config = dict(
    hidden_size=96,
    experts_per_token=2,
    d_shared_expert=0,
    moe_layers=[2, 3, 4, 5, 6, 7, 8],
    normalize_top_k=True,
    balance_loss=0.0147,
    lr_router=0.000542,
    learning_rate=0.00279,
    beta1=0.95,
    train_tokens=236800000,
    max_steps=7227,
)
Below are experts of layer 4 (counted from 0) of a mixture-of-experts language model. Rows are named router (the router's row for the expert), gate (a neuron's input weights, with its number), up (a neuron's input weights, with its number) and show model dimensions 0-95. Each number is 128 + 24 x the weight over its row's rms, rounded and kept within 0 to 255. Numbers have three digits each.
After each expert's rows: "gets" lists some tokens that make up at least twice as much of what it gets as of all text. This comes from a sample of Wikipedia text that the model never trained on. Tokens count by the router's weight.

# expert 15
router:115152142126149123112156100100147115157139144077144125110111135111097109154142136136117119148128115174091161100125103156077150144136157177101159139132127156100071105112156152160126118080121118100113123145117101137098114125145129097161146122095110142086153129132104177094130126169114111153
gate2:133129120119124155091147113120124082148114162132134133124143121160098081160109108167123137122137087128115161112123096142150143082131151149121112162144110120099124150151137162163159102119162144147098154135121127101181137137139120120170143137129080101155077156103153167073142143109144110140
up2:113136062168103181123092134114084146107128116105100136148088087130135147116139160126138139142145103109133108140119174131147143097135146121117107187151138118149123111115111132138127098137114126184165105144132142123133159158174130120143141105084106149156140116139106144122070117105126122092
gate3:149138118136133114149108105128162130088187113143140178157111124103108151150083104133097175125141117134149138124132105125140171159121158087153109124173154150107147130156119107097127126099149120133151151115108136079177122136098139138129125157132116124138111155107099115103124132119209123149
up3:098107113100157116091154134157081137164120122112111089095148124162112114095138133144191094114129131119116136144135133152133118099148085141170120136059121107157144114108131144114104119146102128164099091149157150135134117145172086140127115087158105116120133101118131132160144106104096103130
gate4:137123134105141101132098178143095146114119142102130159134150130152127135102136136126182099123154149106122137198110111117089141132166186076131137132121117081147124087116109146144093094097159142157134149150105120085120113097155119154135126147136098136137114164106110141130145119149111113172
up4:105159115113103145139147070141114122154126086126123078123102114118125186113151137152122151102081113171139133089130142145154113134145066155113149143083135139139146158130118156115124118129059109146103105126143141150128132150118178115095156145131113131131098136115121095094112105097126112122
gate5:167149138117112141134134088138105119116093133130189134094051176108129148130113166129137127168116153124124124095167147106096124147146156174124141144122114123100138128112160124151148116091120142107133148135121133115132149105100167116103168162105162132131110168119093131102097116163128104153
up5:087144109097113075127129135146142175087118141114166130152142140175111144163155144151145124109125132093136137129115156129087136115092124137140128138145089121103137145085116112144093157107142095130127097133107123111141149125148153115088160147102147198137095170091094137121104105132159112143
gate6:144128084140133093113118153122099120145167110135083090126143094129136162147127098165135101184123143093145136120143147093142095101127100135086110165159117142174126089141138116159150130125119147142166170122131120127180111173130103110129140086121138139150108131082133120118102088134119107125
up6:097127113138159131122148102105145126136137190096130184134140162138099137156144140129104136143149142142127124147120107109135160131140097149144156140074102156087130113087143145168129144072078116092144138115091099140155112153151109084125134111127138152108134141103129154156137142169105090117
gets: ".", ",", ".\n\n", ").", "\".", ".\""

# expert 52
router:108118076158115152141154151099100140127104132142097103159142147107130161128155088107087090142134136136132112123124147128130108105097101137099140141085085098140130146116133162152176126129124120137153165141123087158130090165107137154086111127109141180161157143085147130114141125108086155109
gate1:174148131088098142144131085128148110129113091099102125154067076163109144131124135110143118074135186141144107158115111134085101101151140114124155123122126135115163178145110129094109110121135099162143157103159135102124135104149139144148144142147099163147088099150130143131141130107114123138
up1:102132117143111150158171112149121151088154155130112108158108167097117132160158099111128107106144130148096077160104110170126079093141123150122109172101096142127154140145170154114136102131150105108146149146148083096140102165112122149120137125122145118148131151124128101161163166105098124110
gate2:100160128090120114089110153148150208088145101119119121121139125110110098124114109152181132174145130131117153128144154117109104101109125130119147176144137144157128094136168135156130107141123147135161097144113108123149101141096167112124173142120075137150088147133087128150151126108132125150
up2:143121126108094167125085113129105144148114122146161180119107133119106121106129153135101120116144177119138119155119063128134161118172117132101121117136121141095143127098156088119084117111135118123116129119143147123126158135190115118109135172139096084141095143172104130129083077133113092139
gate3:142154101154067114118163141098131103133105138123130129166128123110118104162118171089115110200165158122103110146110092164137113128114147110102118168135131108120128116160147104113149126131133133154134133153115131095139139142106116137108087153154088159141115128122173178115111074153141141137
up3:129159091146108120160103116118117104174141152155153092161145148096095087199156083131119102152161121080115091157133136120112114085119112087167122109122138165164148143148131102121138133147123147137106124164123110136131109170101112133136095133084136141156120128127150135113143136152122124113
gate4:149110124118124152135094141142143167133153124165158124105119135131142112153129127118150094161156143079117167138104141195107114154153121140149096166146110111119161155144166115117082105124101156091112115067146133120167143140131150157135156143170144095148127176110128111097132132131146118148
up4:112174149125152133139124118112120155103111077119129131119168146143114094124134133081094106122104098089113128108178114142125151143109121130114109096124096132103116133179099144137157074118153176149156138184123111161154110158142158145125095128131162142146172147129128103101102154137143115109
gate5:150160128137112157130180131110155126098124134126106135139107157108117155164109132114116174119113163106178132137172137126131100168152132089134176118112178135102112136166135126108130067141121139110153156084128138145135133118154138139122178154150146130131155131141057103124138144139110141151
up5:130140100139071132131120123093158144121068099143111108105120137103115154173119116116144137153181163146130107161113088112139090141141148170101144156131123087098145130117177114138125108113112143121135146123183148122114108119123114158110147159139174177099100104099127100126132125149114124147
gets: "0", "8", "2", "5", "4", "9"

# expert 59
router:108098105120092138120159132136128120096142114127152138170160131160119108121095111126172112080083156166119120131109144090100150144093123148149156109155134113114098150119105078154136086143115125090137121106152133155124100086134179148176102148118116110119140123137130126130146079126099171136
gate3:142116145096148100116193110127178158150129114106132161135142112102097119150054121125128085096152122121092151175111134136124106143153140096115096130137143158102135077097108130122134138136146131147156161116132170100121136136109134149171091111143108113160089117117115124117089129105118134132
up3:113128123129125146120192129150165086104119145132118161170195165150116149131120114132131105086118118175163139117142137109105118104142094178137155128149112171120099137108097120144119125110152129142118147118111172137107099139109145155137084144126152122123103132118096117122130102125080180108
gate4:105108113106170168150113153172113126120146118103133129104158094134169098119149165130123134147162158094143131169092140131108105120120139166105126145152123122079122078126126128145119132102117148132130142090137127120139124117170074134137146142168054131156110130171114143099126097152110135148
up4:103138127104134152148121097183140140095145127137125131133097097128149111136172126168136101144129170131137133180120159107079123092117113143130109131157114163113095138106115136166106100123094135116113163123144148144105122097098063103122153157116135147164132137192152120104122099114131152151
gate5:143151152093134100141141118151146126111123073145132142105137128124097091108128156117176135125145177161154163164096108115119113149132154154110125135119125085089111118146125101134068090134081187128133133124147155143149138127120117149112149073171142126102102123150119103118133118139145120170
up5:115142135135119110162112117136133169122085139114096148160144186145127123138159110115147125163131193126162156108123116102169148134155119149124113118106154161107098168124136112142127145155091178095115105149081143157117128145126100118103137112102089104103137135152105112184114108120104104114
gate6:146120130140110179161138115132159120153154131162111089098099105067128113146139095112125149108119108159123130155138177135117129116108119148127142187164127104143079109166168122099128133115132118138165163080144136133132122186151108137142123146094084145100158122154123140126137149156131146134
up6:128157113152135165145141126130134083142146114162113112118136133135143110130155137133126127068104138155118154165123125138138141134094131179148125109118149132115081139149132080146159113107116117109110105078173113139173109135182138120137142083100132104151157125160156170096175150096106130111
gate7:130128148149132150084129118160140161105130120128142103115122170135126189114109133167108130123157138172140116140123133148110109109121142091128155153153117112160103136155109100103111131118186182143148133099115160139151089126143105124161158102161107118110148155172150106101145082140108138174
up7:134138100152148100132140159106105088150092157129070171140147108114106053125133125109166134102139130109083122121177126103132169144113143161113126135108108143140143096080127162144099108158106097143124162113114109092128159126149122124118149150105128121119128127094143144133082152107126123098
gets: " in", " the", " on", " In", "In", " at"

# expert 21
router:145088131104126138122146134136098141112109082122121134117078133132121121158162145128091174142149134163115154139116135102096175114097115115140163158137103096152146136164127121108153132086149151101149164126132124159122114115103167112104130173118089167093145120136132135111171143092103166170
gate0:162124149111091059130108117086125142127131069095112121124120170113137185146105159133113128141129110114103151166143104128090119140137149092117119121115115085115126103123114140113152160087148121093101127122156105118111101147149153155137112159076127107105121082112128111089138153129107110118
up0:126128168131138174117107163107150147154134163148132157125143117115086109133172117153144118120131121155129147117125171119140123094107120100122146117122136120118131100149095135101078126156146167131160132182102136105102150086104119126124127125182127124150109169175115152175147092149149163164
gate1:162115178124103132159149130112153180155142109121116093175100099130118144150148159134109139087099134191132142120119114113141149150138102112111165139154143143112084106154114150085123108136121092103111171088137115112132093114121134151130104149139123134144103130160094150147139138127153143186
up1:140116120137075119117164145092120172104131121098131152129161144149110168113131118164116118084169144108108146143109103118133081092093141085139138135137085153085156097142155110146136131108125122097150147099155135118188109140112144150096088143114147147099138110127103127144124155130095125164
gate2:157121153113085122162129117127143171125137152137129131122126092117113134122111120133142142149127110118142171175128158129082156115131121099130165131155127105132118058140141083080079148150138146119131119154128118098171117086147097167134086145127121074148167125142154114154142113115140104152
up2:193145139132089111089108129137145157148166120136107125127161065147141128114136125126139133100122144072080112150103117127107140104151173077108142093114169112131112119161139102110148129134109123135137131085107101115141109101145136107145145104156101142109164075139116144121118134139118082141
gate3:131090156128128140126188149190153143148136086142129104140105083161150119130141108111105109137155166156128140104147130134119101162124144151117117131152158152135152129161123136113131167103161160105131145095173152125139140110141131128122129122126078144101158121144182115097115131069138147165
up3:154134126110152115162104118153110143109160154109120154138091119120145098144137126152136157135100139161116125125132125104148149090154118115127132114145165179134139113108139106076107158147150155088150118103081202111112184126092123085163144121173118111167127135147137111152128130160139123122
gate4:087104145111069133144125127132155150150128095114135101115095127115126137107105149130141127153104125174091136149149156142124179138118118148160153098151159125119093113147134133165078137148137101120075153129168129107167166152169123119125148136125083108103094140120135167147150127150085117138
up4:153142117163161104112113132121125156109128129110092152128150147147133146116137082121143128109141142099151117123141092144124088152160164119086123149097115090117146143108120141105141088098155143161173091139070111119117108110086158123161157169135159126133139155135088122110130105136191149114
gets: "201", "200", "199", "202", "198", "197"

# expert 0
router:109154130111151112102115137176120132132120130160091117143136162116118133124121169142140123107190143153142157160101180149097110144142173152099177122155132113118097100134115101137121129083101137118111111116120138079125167161098179121106145096137131088116163139139148160126142161149110127141
gate0:165147069129168129121095140161149116153139138162120125093129143169112149124141134123121119161117141118118165131112144191075123159102141140139102110176144144088107120156142131105148172066144155114111112083161156117146136117134145095142137126128146126081141143128114142107117155107139120125
up0:140141132111125123139126158138163158100133113140132102138134139134153083128158123137117083157133155126095081117106142170093135114102108149144187115134118100134134112093163130126089130121113113096148130156156152131120107173117146164139143107142144129155135073142134081190106083156134117152
gate1:102145126135134136120159152118137123118114168133100095136128103167155134069130117099132150102118146144116125123088124115134115088097102163134152117143095146130095088100097142194111138160116120122120077132170126112154167112128170092152115173145159103159115102131148110132124113119157111104
up1:103135169113132116095157102060106148116135108133125114168120122123145098131142127145155114097164132099132117121177149169100123075136139153131161093141140160110117093156155101119146176132138168096115134107131130145185125122104112139142138141132104135131092066098122139124124097113138145136
gate2:169141135120122133096118157099193144109152102126164112130134118145112104149094129141140185141119083099099119140108121158124147060098137105123093114110147120148113108082144162129099163129116127115107153113163132135141165075128108118135100135109139120103125134128116138121141107177094101148
up2:112147126151131126095090164129129089100123109161099137070132155118124098110145132121150170082123105100120145165151156158128130114132185176153089134160117125122122114158144132132123157138105149107166116159093137118151148160115121094163126137136123104185157107124144153098158132112112135112
gate3:100131115120103108125143143156117126053157131127109147143101153164098185103123153102113146151132143104151146131132109135105143140095142113112137152136125120136105089102178101124148159150138113122156119179153134182104138126139104100120129152129146138122090197146108161115166117133154113122
up3:143104152122102136139137084113125141107131116123137158125121138119103112137112100151128150121090156110106140129140135115167145104149164087097113071134131090156093159140120132113108130124142170164148150138120101115152091088136117151169171123080118132165166115145148118062134116142079130146
gate4:118136138109144156131114114182144149126155134121128198123134159109101130153145130092143120122158131111117135149115115124130086115149160133113125120132129124157148121141099098106111114121168172150145135137071152144174129186139111158122173126167100141115087075161109144101119102153122111150
up4:107141143125145131095112123129146131136129116155082107126122114149166127147071137129153120111122172082161136176139132135110120119137127148093133118129078129109129121111089121134133071103136075098105079125115148108107139134111111129091110132131139077138120140133164178124124121086104183107
gets: " the", " The", "The", " first", " second", " most"

# expert 6
router:109123168090078139109108102128141158105156111102108136102112143135138110126176151168146115162091165161165114104125176112140105102160115111091137142155117136143125156141119077085106164137120138144111132157109106156105160129138165118138123118181148111153125155122104114122115113140124088142
gate0:137138110103128092126137137150110159116124165102140153106117162108125200129140167154088090132133134133140136101148180160113098084105142136128135087139141120100135129131129150170115097119108123124069128151146165087119118115134158166134156089117139087141156177124108116131147118135129124150
up0:109120143075156136151136113128167124135171129121112152096098140140122137099125117155104113141124112185098153117156168162142121130109142149094117100097156120125161132174111145155140127123153172152103112127168082127107153151128144139159132104120143083124107151109154087140148159169161098132
gate1:127108127101127161123120114163162130095148124133077116184166144137092126175116115152166118148129098154116158109078125151124165147139126119149103156108133118121095110182153127156101126168143123103093138124122149124083132133103124121119134136117144113140103126117112115153102079103159076156
up1:128139117109135163145120115184130091137135132101136137158107142165124137154101132191140088153099154122089155110146144163114078149141131090183128127149130145115137135144186146142122112153175106142156123152140144130142147147095149139148150134163117111132123104152147084148128103143174138148
gate2:144072131124122167180116076134177130140098145129108123134145113137077109144117166133152148101127122108164129121159156133132184153131161134112142141151157153157141097125131088131065134129104151166130120111103152158124150113141106123158136158101112120097133101144133102145102148144137154148
up2:067108123156118104129141169124167172126138110131145099125119121149177132152138114124152087152112155114119116120114106118123176123081145144145169086134115128166084163146145165149122107121139110128169131097107147123127127068156130110099137111128099148147137080168133135100136120113130144119
gate3:136122140108147114108149141154166181124142109106102066136138137117093134150143184122112112116114121133152128158163146167090128131122188172099093104129176133115117117150128122086131134119165163123124164155131119143118102108161118123096179152152100146138135156118132095123136125114127130161
up3:119112120144084134134100103101100113129108145119169164100125159175132118108124077127136110155144142096085124093110112137167140121125092065160164151157127113170096124094155107170126125127100112161100142129140147134128144129142144107158071136124152103132162091131105117134124153139123120119
gate4:165130150120124126115119138131171159104154156134137179121144150120097101149099113161126113160133157085183117134128117120123147124122114101114146116158163124106113090103130131153125124122070164157142112124160137098114126119140124106146153122124163138139168145123099134117070109186100090168
up4:111119111081132145135130140164139081173133155098127121143109140120102107116149087144138134112134101138147137116161154120130147178144171146146130129132112136164140096122124105133128108084145113171158159139072134117158141144114090127092180094130131178180110146113126114120148088107143117145
gets: "==", "===", "\n\n", "See", "====", " also"

# expert 2
router:130133139140162103089144129150101139099145097094101093102093118099141116130121121166167100122150116103127121115153162127113082099078158105144125130137097162121139119144166148134146130171095117140141123157088163119164095133104159143127117097101118107140179121107091136131160130114117078128
gate1:150108114111117131132142085172156141137129123105182112085109146144112125141129158092154155121145140169162136170118121158157133114144149186151102157165124114090122148152140142126080115081134131135124127138138127126155170136139116140078140154151124154087113138130136108105170129150145162163
up1:109093106149090116078135158125131141097145096124135151125188157126108167155115113160137148087116094133127147130136127129083121127138128128146128115154156126134154135089162161146108084125130098108122126117100078127142089104097120146084177111133116120159105126165100144114162103147156113143
gate2:131136049164125175141115120133159106129109068134094131113112140140128124137140155087115112137168128110137143122123177132123126144110096124111146150119185101154146146127153099112144169141130164110139129154113102141104129124128136107102088150133177120126143121162170121102124074161115131127
up2:137063135158181131122161109139163151104177111096111099134103083146153126131142113105135125119137115101095122122122129136137133136127082134110093114134132122081100107136136131094143143137128117145119109169131134161115118126099135162080112116120121077143160118090144115144096174079097137104
gate3:111163137131121151171143097134118142150095131122140072156137134150127105130128186109111125088130119112168084118116048108111133093126140116120136122162127173112107134147111168089159123109124134153131143153149136106139135141115149100142069110105155159129151154129115137090115158107118145126
up3:172097129158115111157116075109087131133119146127091103122192113152142129120116154113144096120130138076181120092119097090108118098119139122130131111179138156111089131124118141107173162136142173129146135168135100120140132173114132152121114136104126145139158131132091154119145117134090120129
gate4:131197103137103164123123093087145124139157103185106108128126114135110146147114099116115133124141108129122111110099129139118122136118151112119146189115127136103141086124119121141113157148152159114105148147167146120155111101147162113135122122152141121120111122152127175089145065203137138120
up4:133117194124145080157135136164112137154075183086108178127112170135116121106153152148136106146142174122127147148142114112138156131135132108108127091136137057129105155149127094098113117103114124128138115102124115123109185150129128127159141163137121127144121141120156110138133143087138128154
gate5:115149125122094116153083163122129110122124100138129146138101110078137072171098130123163137139141131134122075158127159119116138151164166117114117116166137132107145109164113139090118156126175147114133109112128108074123135128109115136122161166155107163126088159150117138077154113130167106144
up5:128145161146130118161175122141149136143118088171170145147114154137106137173151110128143146153096120134143142129122083142130151149118107131104152099108102123134134154138126136117162106143107139147093127121154140176120133080152118095152068065110174103125121109117164129128144151146151173140
gets: " ", " |", " |\n", "0", ";", "1"

# expert 10
router:109091108116120133163144139108161103113110140116162112090113104150170148143164107115152146129107170135143176158163113111075139127144117189155145148132141142139088115100101134114135150119150168112159139118152139149118161143096120166122101123134136108137114105167102149109154153097093158155
gate0:091145099119127103165134125144149161137139112176127093097098148184127131134123088087140146133115149131137147132098123138090174107120120151107117136141112172122137149121151144075181137113171165126153155164141137148135186166147120125150151157108119142087116126110132151100130130144131140150
up0:151109176142128113135092131141138119169126107146143108122175120125123127113091107155143110098124084092089111129124167130123171142111120079117110131133109123122088116150094098093153146117093128148129157110107139106139122120105145147113113094101174109131124176116154062151141082118154110139
gate1:124133159159156141128182085136121188133141089095098110129119122104120134154121146121143128135144145143152094097107153140124163126122120125093120146083138099135100073130140119136123132096116139138123133096124045135118145145139152137143121140115135103117130129088084101114138131108112056147
up1:109095127124150140121179088144101126143141165100100099152114122156127153138141100160114139148126138137115117107161185142099156093106104150155134152080131140145098135139102123126163173135121146113131101094139104136112178147124105125135104117077116108080160112135083148087154117113124135131
gate2:184129142113130097146214113140112124112111094080119132110111118143141174149104150118157125123119099124169128099100137125122069131114142124106147118140141148138128112091073089141147082118130155139112128085146145130153150108142126145139117098144131102129092128103098118110168125108114103139
up2:142145085197149141114098127102117137109124168142113130122158127123142134127115106138129079188135124107131118117128120127137137075125091150139135132196124125153154159143139120101107117106160104178110117121121116129073130165111123131097128141122122094153131130126167078109083101126142132146
gate3:133137167111105116085140136142112154097125151149129096118108120118100134114131165108128141154123163110109121080114119140144094134119142086091137129157155091090147133170132117152129130147124147194096125095107129104147175116138168137134161139141144106076093161111135112160088135122136127173
up3:160108120099115146114134139115116120148134096141134145131116111178157135137103134165142116132120142102188115092143148073085147141118161141119150148166123084162138113149120142140101123139147105167148159110131114143081123070121138131125165175132106149121114152126119139136143118094124199134
gate4:080127138123110142120147172106122163136152114101120142170135156134103100111141154143099168126131110145106114135120160133140172121095149118137116115122093150096101154184133121148145113142134131166116147154109096146129116143135121121153124165129083145169171159138143202073132143142137113120
up4:115104119132114113091192110156133146092137148115156124121144118181139131098105110162160115089111141124111172134143123140118083091096126078157108117142102151108149129114144145113145127101130103116134104115189143120159116165148141156122150112066142087130148146089115098138127132127139111120
gets: " ", "ew", " United", " ens", " tw", " November"

# expert 54
router:105145106148160122151162119116091122109108107145122107109097097114140127116151134072134155160095130112134116084112096140149103164092136129170134091142131135149140139126145133143172136187147142094141143149145143145117156159160088157143086100137145118133163100095157108151123102111107152092
gate1:174154139118109110180179138157160120100143162123157155184095107137129181129098127126123136131164149120130143105119119118111114148153150125147139126134132102118085155158114117102120124124131099162141158117118142072164155125147135168170123149154154123139165143119102149139121168082126136139
up1:155146109138102143143144171097116155165142182104125144135124130205126143136138138119155137156105144111117110115092119110126144151106166140114139103125169096136092169142128086161109150105137116120160196136127114114134114128168105127145148124078150122151159112098110114123159136109146144113
gate2:109122130152125131127193070101134137103112100118124142123153119148150116160161122104101136111119188122147129151097128113114152145135108120083186138174156145133124097133143111131157131121120145150121151166121113116156129119092114135161116124176094111149146156059119111116099108102126135152
up2:135131154093102146133118163212118111139106101163129159113153140142124108131120143101122159126121137127145120163142166155149176102148122164105140145136148127141123154141098130064142089112127156149153150144116112146096099091168105106125155128152125135128118107117165113113127152073138155141
gate3:133136112169134158157088112099155115126139178149110144127082116109164134157142146144119073178140146111148145146135153150149117145127157125121131115171176079132110134163126062124131159140145174118127158126105156096121131131118116099127137134158124136100121090154134154098122104133121089133
up3:137157140064096115075102127156154148160107127108095142143130176108128157123136148102133147118155142161123083119127086124119182128181120120121155194106156119093147183121119131119099114123109127148109082093121117099121158122136144124140125120128156146111112121133122140139160123122136129154
gate4:131180078118071128087131150137158150153140129106094126103145133179134127128106158118129128146142109131141124113156157137124103136162129134123142145164172065107147128163140077102093144125132121147128149138113114121142094135141130090181135133156120112103105131149077098096110150144118129149
up4:159090092189123097098114143094104122114131128131106140108156138159144175120121127174155083124113113116157152101151118114088109137135128117134140131184154125127152174120170102144115139126103089118112105144117112114158120085108124129100151138160081103143103122132134161120152095140161116143
gate5:125130112145153132156155104132115121163165098119127117110097089164154171139131126127156174127166128126183167112113178138133121105115104107126125172093143126137103111151145173137140143116126130138153167114174146148127133110146151100105157127092098155129107171115149151102175136104107153133
up5:149134177119111133112088171127139144110149072098180107107151121122071124130085146130134113098118131096120080158131100088145119141121120103089098150120109157115127128135154125122095118107130101142135120186152151116127101103121142102120120166124137156124114108150133125135078138181114132145
gets: " ", " |", ":", " –", " |\n", " -"

# expert 32
router:171098122139171110120144129083140122099126111116067147106140099146133146114101126149133100129136106079136144105142152146127085147093128110165153101158119087111120079126154118106130114163134152111147149142115183126182127127129138170112106152138104085122149136126117145134155084140109106140
gate1:173135122082109107134126111124165091125117127099126168112108153185098104147093143090125132079160162117158157151112183115129140136150141092090165149156163117134151145113101148105129134129139129124153153137115163131144142124107166120131152149123145120131123152123115176096125097128128115181
up1:124147150091107064107162168163116107145111113111150150137142130126091089113130137144128138141111141145132135143194146125145142096109128104124165087122118137124176151092097139140101115126092127118107127107071176128158111086111121136110162090131084131123112153159140116135148115126128100138
gate2:120128160087093141132167163134125148137147125110110119111095123110128074124102081120157161107062164109109125179129112151138133117126141134107097135152123116156121138173156122115156101125155142147121130111096159082113134156165089128153140128131137121112147175125068162109128139119131111127
up2:132145097082154123178179118111157103139132116161120100105101122119110150146153124138124153146141127097089154085127166145128119184115099117100139121127139139153095156151119115139127163124097136175135106157139159184144169140086108136105109112096158108130148147104132113128130159103115109109
gate3:143107108112090125110124126111111080146102132083109170132156124144129108120131163164064085154158146117122108148109135141091137112120109127138181138146093136119174120119106130131105132106150112098113098099131149084112144081112133117123107124172134155129115090131165128118126075161127142153
up3:100135113149144111143108106146113143146168151161176100174109143087154152138134114119126120126143159159158120137098118091124128101153137159131050132096162109170120176149099096156146174127128153127146086115089119138106147109116119111131125144090116154138127125100132143117140131136113089114
gate4:145151096163101184160130076117155088126117105133088130123139119154107145127084120140121134103106141116136126112143141134133113142140159153107162129155121110145109115108118106144115111093168140116134141137197116125148116117138157104128143169147171118134103134159105141070088083146169149131
up4:124121164119117064120129111131145135125123156129176138159100145120173133121148129111100116129123107163152169121136094123161149115125108138153079122115108138099157122139120166102122147112116115121106099105114100185096129146101138177093140111111105157180118152106114093151166165120109129104
gate5:138168127077095145133146124151126123131108107151108112137096121122141129111116120153115120136178158128105154168128109135137132135167103166103126180124117150122072137117145144118109098127141129136085147088168150065098109128136144115150152145139114132144142139170120154101115204155117151126
up5:134095168162123137114107119160103148158149130113143169160116157159092122142132137081136141150103159164138101137093149103143152145146154112112101105129146093142169159158122093159117153128090122124147118116075096134125125134155118100129145127134142152090106151095160095142128092077147118141
gets: " ", " |", "0", ";", "1", "2"

# expert 17
router:152158180152164097115137113115192138113116123126112169074139141114134134106145131096140143170129125123126154131157112131136129174107133157106122106186136135129109079139167146113114090133143156110152168103104104125119151084128102124133128127097159093121127138141169089163148134131139142126
gate2:128126134136124118125129121109139140137151163142152150137100145119170156120106123121165066130161135099147168155165152124109120109155154119152169137157186136114126124126130124158091109115140122126098128123131159091112169143139117156161179149111127140086090163155118131090142137167159093161
up2:102130082113107124156092159149138105145125112138100125109145161105121115170128108142126158110109140151113082140138114153129180133142140113129102114083122093132145181099102081107161178113114104154160119126120093118154102125135153108098128145151123124170104132084107129122149161090131093138
gate3:129137140133145140118109125110133099113115152100102135086111129117082120184122132089114081131169142123172101128122144151148117132114132124142192132126107143052136148100104097131133126110140132114108157151130119124134138091113119090100160116157141135115161128117156096099097116194147153126
up3:099102114082165132110202148143122099149113107106105138114130123154115105141141189112149111123142144141166100153107149107147170146122112146096105119114128138110093097137149128109112123113076099140126139083130130148128118161141153102070178110098127112143149143139119136130130157098127111153
gate4:122160130105120136131105154094116135165149100123167125133117158117120140150110114077126145144114125148137132115092149133092146153121127129114138148148112125125094146120112132105108161089098090156100151125128115071107159116128171149157164100142128176111111209104139106119092106119149085140
up4:125144118111115151110159119101140130108118163106134111155082116077118167089117125112089076138162141136066102139106091125123170103127126140147142158158112110140064086084131123125146133132110137129125131129144082134110116091150129119130123136111103161077161134144123152114151101128118132149
gate5:149124155140120126134096114115121133167150114155106083149092124115103123153138121126097093137164165125092096146125157116134131138122165109132129129139144146082095146154132111134143144142134123094150152176141124139061090104145151117169163139114109132142147117105103157108124058125078105138
up5:087110106130122148084108077121129145113132101140132127155112133110168123087091143111161125072170154160150140134167140114098176137151148157081142148107120138123118081144126115100135134152161113185132135102130116123138148139154142088124140133139119152109110122169150176129112133159134106128
gate6:069112153104118146110145178134118084136126128129101124131100122125114143144076131101144130144133144187131108127125132159131150091135113146130141112113136119116143125137086125111168131108125093144071105116129179124199159142111121119077100145163099123121134127158107133134120118114143139183
up6:127166152133107139120140167145131174139113097133158109137090143112120117140124108106160183117136114143134153075163081146102135153126150171114126101139159099101129139131171146096122101176176097170174139128113121124140141099143107124126156135150112112142097131143135141152166164100140111127
gets: ".", " ", ",", "–", ":", "|"

# expert 22
router:109119120162117143100105116156092111159153167130143135122144108113084097179075150132137137177081119131165151109137097158110112133159101097101154155132115158165101115109099150159133129126122170108134137105094083121127138139116141149130144160157150148133144143128098123155140099118110080117
gate3:126119146116137103087155136143134168112101088113172116165101083142102120180117109098099136097126128160128174153147114147113125133162127127093133118122146098142123147112127128110138082103136132113097095095126137086152151112138179095117129162147127107145102157174166153136095149132124113158
up3:117138186070111102107156118091125090135142119128142145123141135156082082125099123114129149122136114127148159107148143115114136151174131112150112125102122125127157146118138164105096052137097171149121135073105146135159151134150113123105105139168157086120103099104136136142141146128127116141
gate4:158115116123111141175137126117163122191129131127139136125161148149103143163139177144152122112140108106134141153088123126103153136175142137135134105129134144151165077076126140141176145127135180100096094116107141134139120144121173097116134098109132142115090129092083119127175123127137111149
up4:132168137119138123127123113134111173109152107149105097115120118146154118098110112123092135152150125149103080140179156151159122115112096117176113129093148084127149128161095135111091169152119152115109147113117130126110149122189124153151088130155093092130144079142128160122094130159121149107
gate5:131126138139156115136125136164142133126145121144147119114146157121120110173108149135094141104130128138134175113120115171090157149151127121160096111098166100135159141117101161129155103118129101118113165092124156118173122086143192126101100118104136136145118099196129175111124169159132106138
up5:093092143134095144133146085140118140143150175155093074179134114104132139104122116156117148116150089112142139109163126176128132110140105128158124142115114134164146148133136134157108106121090110142126146084142142121101132112175157165152100124160118122113167144141165132152093097142123178109
gate6:127139131140106107150118097097122135149139083142160086123133146130120142112104125118080132134116126104098064200101112164102131111120149122119158116142196111146158116134083159145111117096091119145115113133099119111123148097165173120131110117131121087112120095107141128105142127107155124145
up6:096161100137087113171124116122134141136197110113131124132097098131100109158092127104108098150126170085143115173114150179102141111120107104107129147148121139134177101129110110168123168093138115147148197150110110113143091107122123138123115115139134097123133143101118127135116134123164118142
gate7:151189105132096109157181106153115118140155111123130119122100144128119132136145134107095157136147177137122133124108178110138129133158131151083097133145145125102138144156115149120138132148136145137119179151139164080122173157175105116118149094101080099112123137143128114095110116112153158163
up7:142098157114154141096085144103161128091130107176104144100165143095155127131101109113148089108142152154107148162110103110131118146092123123164152122126172108111107126159158105114125161129122083118119109122116128157110120125086156160126163126111166119149109101102162128111167166145150093138
gets: "\n", ".\n\n", ")\n", "\n\n", "==\n", ".\n"